{
  "n_layer": 8,
  "d_model": 256,
  "n_experts": 32,
  "experts_per_token": 2,
  "d_expert": 160,
  "d_shared_expert": 128,
  "activation": "swiglu",
  "moe_layers": [0, 1, 2, 3, 4, 5, 6, 7],
  "router_score": "softmax",
  "normalize_top_k": true,
  "routed_scale": 1.0,
  "balance_loss": 0.0108,
  "balance_bias": false,
  "init_std_router": 0.0133,
  "lr_router": 0.000485,
  "vocab_size": 2048,
  "norm": "rmsnorm",
  "norm_eps": 1e-05,
  "tie_embeddings": false,
  "optimizer": "adamw",
  "lr": 0.0009,
  "beta1": 0.95,
  "beta2": 0.95,
  "batch_tokens": [32768, 65536],
  "seq_len": 1024,
  "train_tokens": 792000000,
  "steps": 16509,
  "dataset": "wikipedia_en"
}
Below are experts of layer 4 (counted from 0) of a mixture-of-experts language model. Rows are named router (the router's row for the expert) and show model dimensions 0-255. Each number is 500 + 50 x the weight over its row's rms, rounded and kept within 0 to 999. Numbers have three digits each.
After each expert's rows: a language model's description of what the expert responds to; "comes after" lists some tokens at least twice as common just before its tokens as in all text. This comes from a sample of Wikipedia text that the model never trained on. Tokens count by the router's weight.

# expert 27
router:489599506501550473543459456443503595518460516513555595605444517578445531444503554565476535562410500575474510528507508552564490567522579430574572521526513455578379534479522515449571547446547465532549535576474468446561401549532567447551494469492419541547505504515455453419454437468531529619495432565506567431552435476513445496345480441499511549480522536401476552554505481560584500532496439480490487440560492545528480465445477549489438543512538488490471491463528597448572572517510557593541481523506575480521546465560501472482466560493440554528473525471602470526493444580490545487527541518643605537498554457545600467532495431495519490594478478527560534541479407462506488521511474557532524459507561535479517587524489482582502439521518504492466439482373478519470379449526467
It responds to: Word-start stems completed by suffixes, like stud, film, album, mov, sing, club, and pieces such as am in stamens.
comes after: " f", " St", " st", " F", "st", "est"

# expert 5
router:476504449500613578648549461464463508596492488441518531559523468534488493481555513411522446543492507564618522515435493399489471578493574507517511456441494512539486501524503490576501483456567371653455520455445523499513526495453469468472567503660485436592483488528442526456517580505527504541552428526465485504445505525536373538561536605489540512483474499486530458521548461417554512479468480431465518486527513463518520471531513463498483492551514490521474485462468540484497405493482477549501546547383449613495476509441480478380414423521516503428468513446442534530573420505494649515470575552486522547488429472506499455498491529477445516488506453506487545509499491599479532587450447460434507467443536539579510407440568517505475600424459625457513494560438472424520437480430541
It responds to: Word-initial fragments and decimal points in sports reports and election or statistics tables, such as f in field goal, prov, ch, 1.5.
comes after: " |", "-", " a", ";", "|", " the"

# expert 25
router:503362469443519484557563459438469562572508487496506443502569441463521467548571572484580463543421508474522459489481531549454546540457432480483395509552469330502465540526508534505509451536528521551472562492510494424457553423544439573466460514478430535531501369559465423482489580518590533583392538485440473558462608488481477557617535519386627485522489510405499506490527469407547556441484486553489561429507484508518495492435482489518536450488506429524642480480468398454457561567546573537438503499482419525512503491471598509573500478508530455447504501476442500492400416469467449572502551435515476507609401495517529470525514486499580444552485524520512517551481489496462561509454572539441439544432525461472496508509539499549559560527610524480481482516567459551567504490458457
It responds to: Early inner pieces of common words, such as -ast, -if, -im, -ther, as in southeast, semifinal, similar, plus km, pop, and density superscripts.
comes after: " s", " m", " S", " h", " e", " n"

# expert 3
router:501450556463496572408440526462431451493488482479509448523492482411583499496450569470548552552441545560572496503457421578448590509533464426522470457482561457433551495500497494577521457457529507522510525401523438432481487460499462548462482529595449470581495496473531538452470467504513575472377507463547419480473536520459480567514505458470501537586442544557478572464459463471475459534570461631505567429521500494439487531460592520497576500502509522486489491474508557585518421494504514422342501458539435538550568423386513550483450588502541533552608500492402440479507449467550445485440435507467449482537462527476502422469536494448485565494507489560518487550585507502521510529568399587498372610544521435598393530527512441424487573471538541494546562446497524569468557572550514
It responds to: Mid-word pieces inside proper names, especially foreign or accented ones, such as l in László or Szlagor, and Geor in Georgia.
comes after: " G", " S", " M", "z", " B", " V"

# expert 26
router:513542315620532570506439585435540460510419477495511538412513515470449519472534516430571505578511393523465439452474512550498484521496477486477509630497546407468580508539454456470620463478472585544467519515529629463518571501525473458473520406584565506436527499443451559498515480565472555484486477503579558566482547459480529558502479557451514563462528533438564461434425459517484552520466492402506460424532481473488558422557526523458548540575460561491446505524508521531573524528474493518483462478486483410523427550407492447438518531491466559428515577464465464467557484452483638495544466374534544445574504527547538458459443527495542552525455589607481528410548507510574442539502513443498502482482457432529437567387512486501466493449512548429456456502582463478478456536534518
It responds to: Single digits within years, dates, coordinates and statistics, such as 200-6, 201-0, 1-8-55, 25,00-0.
comes after: "1", "2", "0", "9", "8", "3"

# expert 4
router:483587513431531477410532449486517468450602620443417505625534447415413557431505531546533599528500488524461459431503436517577452378548519513520364474455551533543526449567472477524509427490483489546478489555459433526474532547504508440569503523604566604542455514501491490464516450595538472473618421420431510464501556475491472496561496449475544479547455504512500420525610496483528383532504489451496547486462486452565497569523545422520434538561465458496508494567604444535567469473501441519512508511491496538523544534500464492384517557537438497530552427478429502462542478515549419448528495434451474555514592606494520513430443548564504513483472435556450524529467497494504481522575489588505521491481467596508537405573570482460388540451498467504451455563586546535491537552481532
It responds to: Word pieces inside proper names right after a capital letter, plus table divider rows and dashes, as in P-at, D-at, DiMaggio.
comes after: " P", " D", " p", "P", " Ch", " d"

# expert 23
router:565488551535532486533570522522465504437500494474521516467542553534474476530462452476442504510536469498565460471461445504526521492504495508491482553443559544541462430466452612625524490510408467486443420464597516578523646398514539552503494455505536485394486562466411443491528471533436489467535433566546551457487528486533544437505475469535512467491495455547462565462538495499401524545485390518517540588535452598545454474420498428451580569471460492493535465471484508490450673443521425514537506469538505529455520472478503536474471563572383483434554445527435433449537494380502537529429445541548519443583524470504578466445514409452447400487493554500517532527605490556411372547512452515406548489513569566464505455534481603478413560478553464508475412533512441461443469509500482
It responds to: Inner syllable pieces of names and rarer words, often after l or b, such as Lus-h-ta, Len-h-artsville, b-ir-th, Al-is-on.
comes after: " L", " l", " b", " B", "l", " c"

# expert 1
router:526496622468484569457484457603550535421517466463612533534498502634460487533542411492476406580559542519432556528563550442519530465463499509550439443548563552505412485483517500547446506605440637509589477537578498572523549528472632451509493516405551483540510501509590519508566476487521463518523527491457483560529515457493553564543497492523504510514559516485448556599472460565497511467610431518561514541543445337544441499487494583454479461443535478482498542537467498564468597533507470529577443493525479542616532462526515522439520525450519527423450539467520584480480522573502446464540469486397481441551511564520425476475510533501521480402481586420540448560521532535489611450490552586526493488498493570509484515553477482518458525444580542502504493512570462499575525514387584
It responds to: Hyphens joining compound words or place pairs, plus opening brackets, quotes, slashes and list dashes, as in lossy-encoded, (EBRD, "Stoa.
comes after: "\n", "==", " \"", ":", " /", "\""

# expert 15
router:491581476505452515456526442494534540500466493593582500547465514454558564539500500450444414431547516569571497574544416516486497474464492540556419504497462420537581644554454528433444473459446484393506467415539545484600557496564457516471519555601465518481436456601414499507493496476434460528501480421499454491467522481487420551533515577504516494559506444592372511524555550411475488509432515498487432474460493493394513495582565480487566587500502586549554464516550509469550493433497488518523500519473523488408411622429510550505559500518476436555458488525484522506509456548523636431407563427575427527496507481521596528567514504496499524499477510504579496486454469486440433624429580436476517498422501428523492511450442449471506512462563482497500563558379468487445455498507442
It responds to: Pipes and digits between numeric cells in statistics and election tables, and month names in dates like 12 November.
comes after: "0", "3", " r", "2", "4", "1"

# expert 21
router:457494525475571548464478538453570505515465492488506454483432446513512430545421485559546499378491585451394541520501488503546524446506519473456534489479447367467440569448494434460479554464454386525520505488396488475496577554436444473494499519396463494374537525440506522572580524556467444602415493484451482512483468472490475517503504433501503457499424467488460542378405569512485476566549537535529489446478497545467479433546577517459454456644499505462435574445501440533491487534458508556460488527562557522428504466448523498362473386454567534542569538441516412508466437514483557453465455501520592622442539440539400493496473491508482459548484469456501533570521539531454522493458457443546496475468532414531601428505558427586449492423547387507449533507508560482504445531478508
It responds to: Line breaks ending infobox fields, table rows or paragraphs, and == section heading markers, plus name suffixes like European, Filipino.
comes after: "\n", " |", ".", ")", "==", " ="

# expert 11
router:490489521467429542560576499562475557480403491464471476537479524552391382505522593524411486560514505562508522536453523587477523507544445539557437421443482508536519538561518580518464490390492504570466431545490504431430559500495413516522549550586388513470567448481436548549526553518477487456577402419554514493506548534492516467508587490476484466516542491552489516485447427445543495439612467524467495564506487596496483582535518496465512564553444501488473433517485542571550397583417549471501541527455539538445541517442574554550546449526618428467456380524455554462504598503516414473421496537490490431568443537553449432419523563529493557498483516588477482570510493564462586512539572485537522507478568501486498562533439502366558471481503502499553563527528549572472601458545509
It responds to: First letters and inner pieces of personal names, often foreign or Slavic, such as J, John, Z, Dav, My-k-olas, Wil-k-ins.
comes after: " M", " K", " H", " R", " m", " B"

# expert 24
router:516400430471487467438419470345510440522479501652546470398499550447485437501534478550462580496549549552573499485618480410480441500526565494511449493500474476542528497474589478457628538489566522515518441504474523491459462500582518551540445462461595470526535590445433486521468493595464540452498530500447476476482464497498559458479436459601557503541499524545513482545394550539449525449584489520536512471486542442518520521522534448568490544580470533492454507465423430516506476408519550492548514505504563474551551569477518383582508520528477425484519616499584509454513513542479469511524558523469506504513577463450428441449445525485469494477506479614485551541431590452434400405490541504480536504585533505517512611552455498542596501484457553527546468465562521575404434400434500
It responds to: Leading digits of years, dates and scores (the 2 of 2020, the 1 of 1996), number words one, two, and place words County, North.
comes after: " ", "–", " (", " T", "/", "_{"

# expert 2
router:525501521498565502512494428525524485432523521550548466472494456528440438544427520471515557561540468519503508590519511529537458463534459614482452493364487437492489461443554521441470506442466478541554487457495476425460604456471510487523564424560371432530507521427467517579570490567492535522501424575503458433602483554485486493484525534517484475433557538519520439523585487436464444502415535479550513492432509477543510455544487489591604445549550496512421419600496494514503486459590467489484634486407477654495460493479464448376476585471504481466535414554411478503375463477468516458542548494496517395541492454505474569471476486544525613503481433449510562479517489529498459436529506514538436485357536516477490524523461571452483421413526529502486523494352483555457557472462460
It responds to: First piece of capitalized names, places and institutions after a capital or article, such as St, Col, Br, Mc, Cal.
comes after: " C", " c", " the", "C", ",", " of"

# expert 22
router:563477523570504446487498490511517522439611453441525557553491450403496507471506475516487531541556477406474496486516525485482470543388506549492433521506447472449527569526441501438517502581581437527462545548514532507471451540407434516495498507555338394537524418532445448451589564431460501437518530538441584599597549499481500595461481616496460447490521435482543463433485534518470492533563473502423610517547536467560526586517486462592565585460549485532537521435421495446464504579465415476531553484461588594501525536483501565487513525524584561447468499473515529610463546508455522555585394586626572491506574529496501540538525522570485468532492532526424567518447433440547533458476521528538512581527569451506582542540513580561533514570464474519502496567471521464545546463475482
It responds to: First letters or consonant clusters of common words after articles or prefixes, such as d, cl, p, s, as in in-put, de-vised.
comes after: " the", " a", " in", " and", " to", " his"

# expert 16
router:497474408488410531553426575530544431528387625439477508460460531541522569526460470498536571458534496460577589518492522533486522424497473560506567552593460481497484484533419520543577573591522526443438472491508476553471394515498421509429587456404553445478491486494505455527472432541480435426492521542536536455482523563542479478590529434539519519482432481499578500499521604458577539409479521513520430567495513630476489408440437537481419494511537444465502392506548564487505513480507468449527489540551469500492483520534447529540442401489617403467530566575538451492547525501486449490406401505468422472392548481431476615475502472428554466542502515511472591390500534499539513495491482521518518467499442432491437544530434482475503428474453530508510538486394569503548519452556593
It responds to: Last pieces of foreign names and words, such as -en, -o, -h, -ia, in Finnish surnames like Heiskanen, plus table pipes.
comes after: "\n", "k", "n", "h", "g", "j"

# expert 31
router:496457394596498561564539543442608498499451489491564567490539537469542568520510445486441421468482476551454429522419540438548390516441560448506518533450440618479508486567544511580452465530537550508539574455548443561466413476598535443468452474460508563401531533577399482469522550409532543483559615471461517536488342503558518583507597528451421462506548537492469600483570454514600498398517581521473416514499508474542501617444472452506472512588462509478547502516499472530498492506512516496525478487525512460502486575573545361533488506496439575514458481507552578556488432550513601530537534473563474527516550512569587541521477504470482484492496527515514483483460507439480412496434532433495487406592455428463560493453424544491535485465532431456523475445553485533552467482458511
It responds to: Verb and adjective endings such as -ed, -ated, -ical, -ized, as in census-designated, plus digits inside long numbers and coordinates.
comes after: " ", ".", " t", " r", " bl", " bu"

# expert 14
router:433453494537450411552489544562459545524572519512453486563572551483500479539527523390501501285503452465369586572552539495519553574436513472503425604564406637445522497509457486452480424466578556512502461512505453568502519487567576502467464470485555474487536542508644557567568550436475533557497576574610533523453499484460560489532423520509404518438561518480589505465448514499503544467490585551412475528443541496442550528477489582493499546428463525534538500472488499456475454489495476495504465510524461570507475491446483411523574620489471428520513511437499549462477529539526514476554507460416482471562476520442465531525492460459519534542528405582503439496509528448498438491486423409442554433487501512569517411471562517555487511520389472482462439513533583465548520499454522
It responds to: Function words inside prose, mainly the, of, for, with, by, between, its, often before a noun phrase.
comes after: " of", " in", "ed", " to", ",", " for"

# expert 13
router:495450451493486437432393441617474534539534492621471512520510523585548536443455478490523453507506520543426467498530526505386518456499622533548480468502516477538506474485466540483588549517570520509383499539566543436416526534436563590499528540472400494581535480383530452535526568584439556452479511474423510528534504488421448544550475543519483469518467561502441523501464454483468487501484557511553482629495503442444482492461512413559513461401558560498457532428505514447534455549452435534462474489446502470523485397511485569411448470600516489509486512539480455430514549404531649473472528436499438490377519372490505433521491457529474585579482543417469540544518526449520509512579562541487475472531518508393520387560466492447499536574457546562548486503537523497556506498404452
It responds to: Bare space tokens before numbers in year ranges, tables and infobox values, as in "from 1987 to 1990" and "Length: 39:08".
comes after: " |", "|", ",", ";", ":", " in"

# expert 0
router:479500507377424459500589498435433439495635513491499519521584606545521544473512619522515484508528487589448481658466561452551479573597349476467546490441463400526445452454525607484501481542463492497514443394583470471549518433465535434503479525455524489425450469408539468465535606441584510526569502504440483535450519474460533446446536468428483478543479560422503427482488562494520449514556521475506428530437515453563496464529509493473585455473535440486581613483523531527463489489489538556486485494487510564485496478529569473466582494459510508539549463447491509584436451485512546586479587385443505523436551500570449516525455574398398485462512513442495484539464494569498437515476497445457490529495508483504551605516455498492524434464446598481556535486583485502448497541533561
It responds to: Relative and subject pronouns starting clauses (which, who, It, that) plus line breaks and heading = signs in infobox-like text.
comes after: "\n", "|", "-", ",", ".", " c"

# expert 10
router:431441520453612508569518612494555467517380536475505462466522436526482600430500532525523489577468489507549464444461510391483516471487461433360506503506498469507571436508550515499575570442552496523540480577477446626480530447447403526485537516579504513540520562595527486460476526480507510415495557405448432452521480503514486382454579491499494419537529461488581507456501558428444517448540548459531500487448522544634514476447547513523522513513553489534537500495527446524507406497545492453534550517443494539439419535545518614563557456373521511438484492481490488588493538465489502571466445553543497458544412512595507572544567579428524419494536530392531500518543499488495583388552442464467449429491458563462516514523510560558492419489531496460443530451486479446527571497490379
It responds to: Capital letters starting names, especially in taxonomy lists and place or team names, such as M, S, H, as in Meyrick, Seringapatam.
comes after: "-", "a", ":", ".", "i", " ("

# expert 17
router:481554527431540531490474505442455446528476543622513448488489441395486498487489558479538517563551497532465464531561439510492486533536449474510438520498514458417505596453503513428516549535545416486489442472517480499486533547557433520459465586556492500541501498523523575478486495535580547613455547612518429460568505537435512414510388476484517496478442594496467431467509510494547503416429540459510594482513514531502533445552488483547471516617548575488502444564497464532418447496537582460452610584540437614609556453503486494479577496432546509346519402486494512528489462572503517432529571457463531414515491483454514546474453556445419549389516464500412573462486532491468583529666497393526482575460545455568504475546501569461493533471562453558461495476482571503470548505514486
It responds to: Opening pieces of proper nouns, especially capital A, B, F words and names, such as Ab-khazia, A-ar-on, Ar-abian, E-thiopia, Bangladesh.
comes after: " A", " T", " the", " S", "-", " F"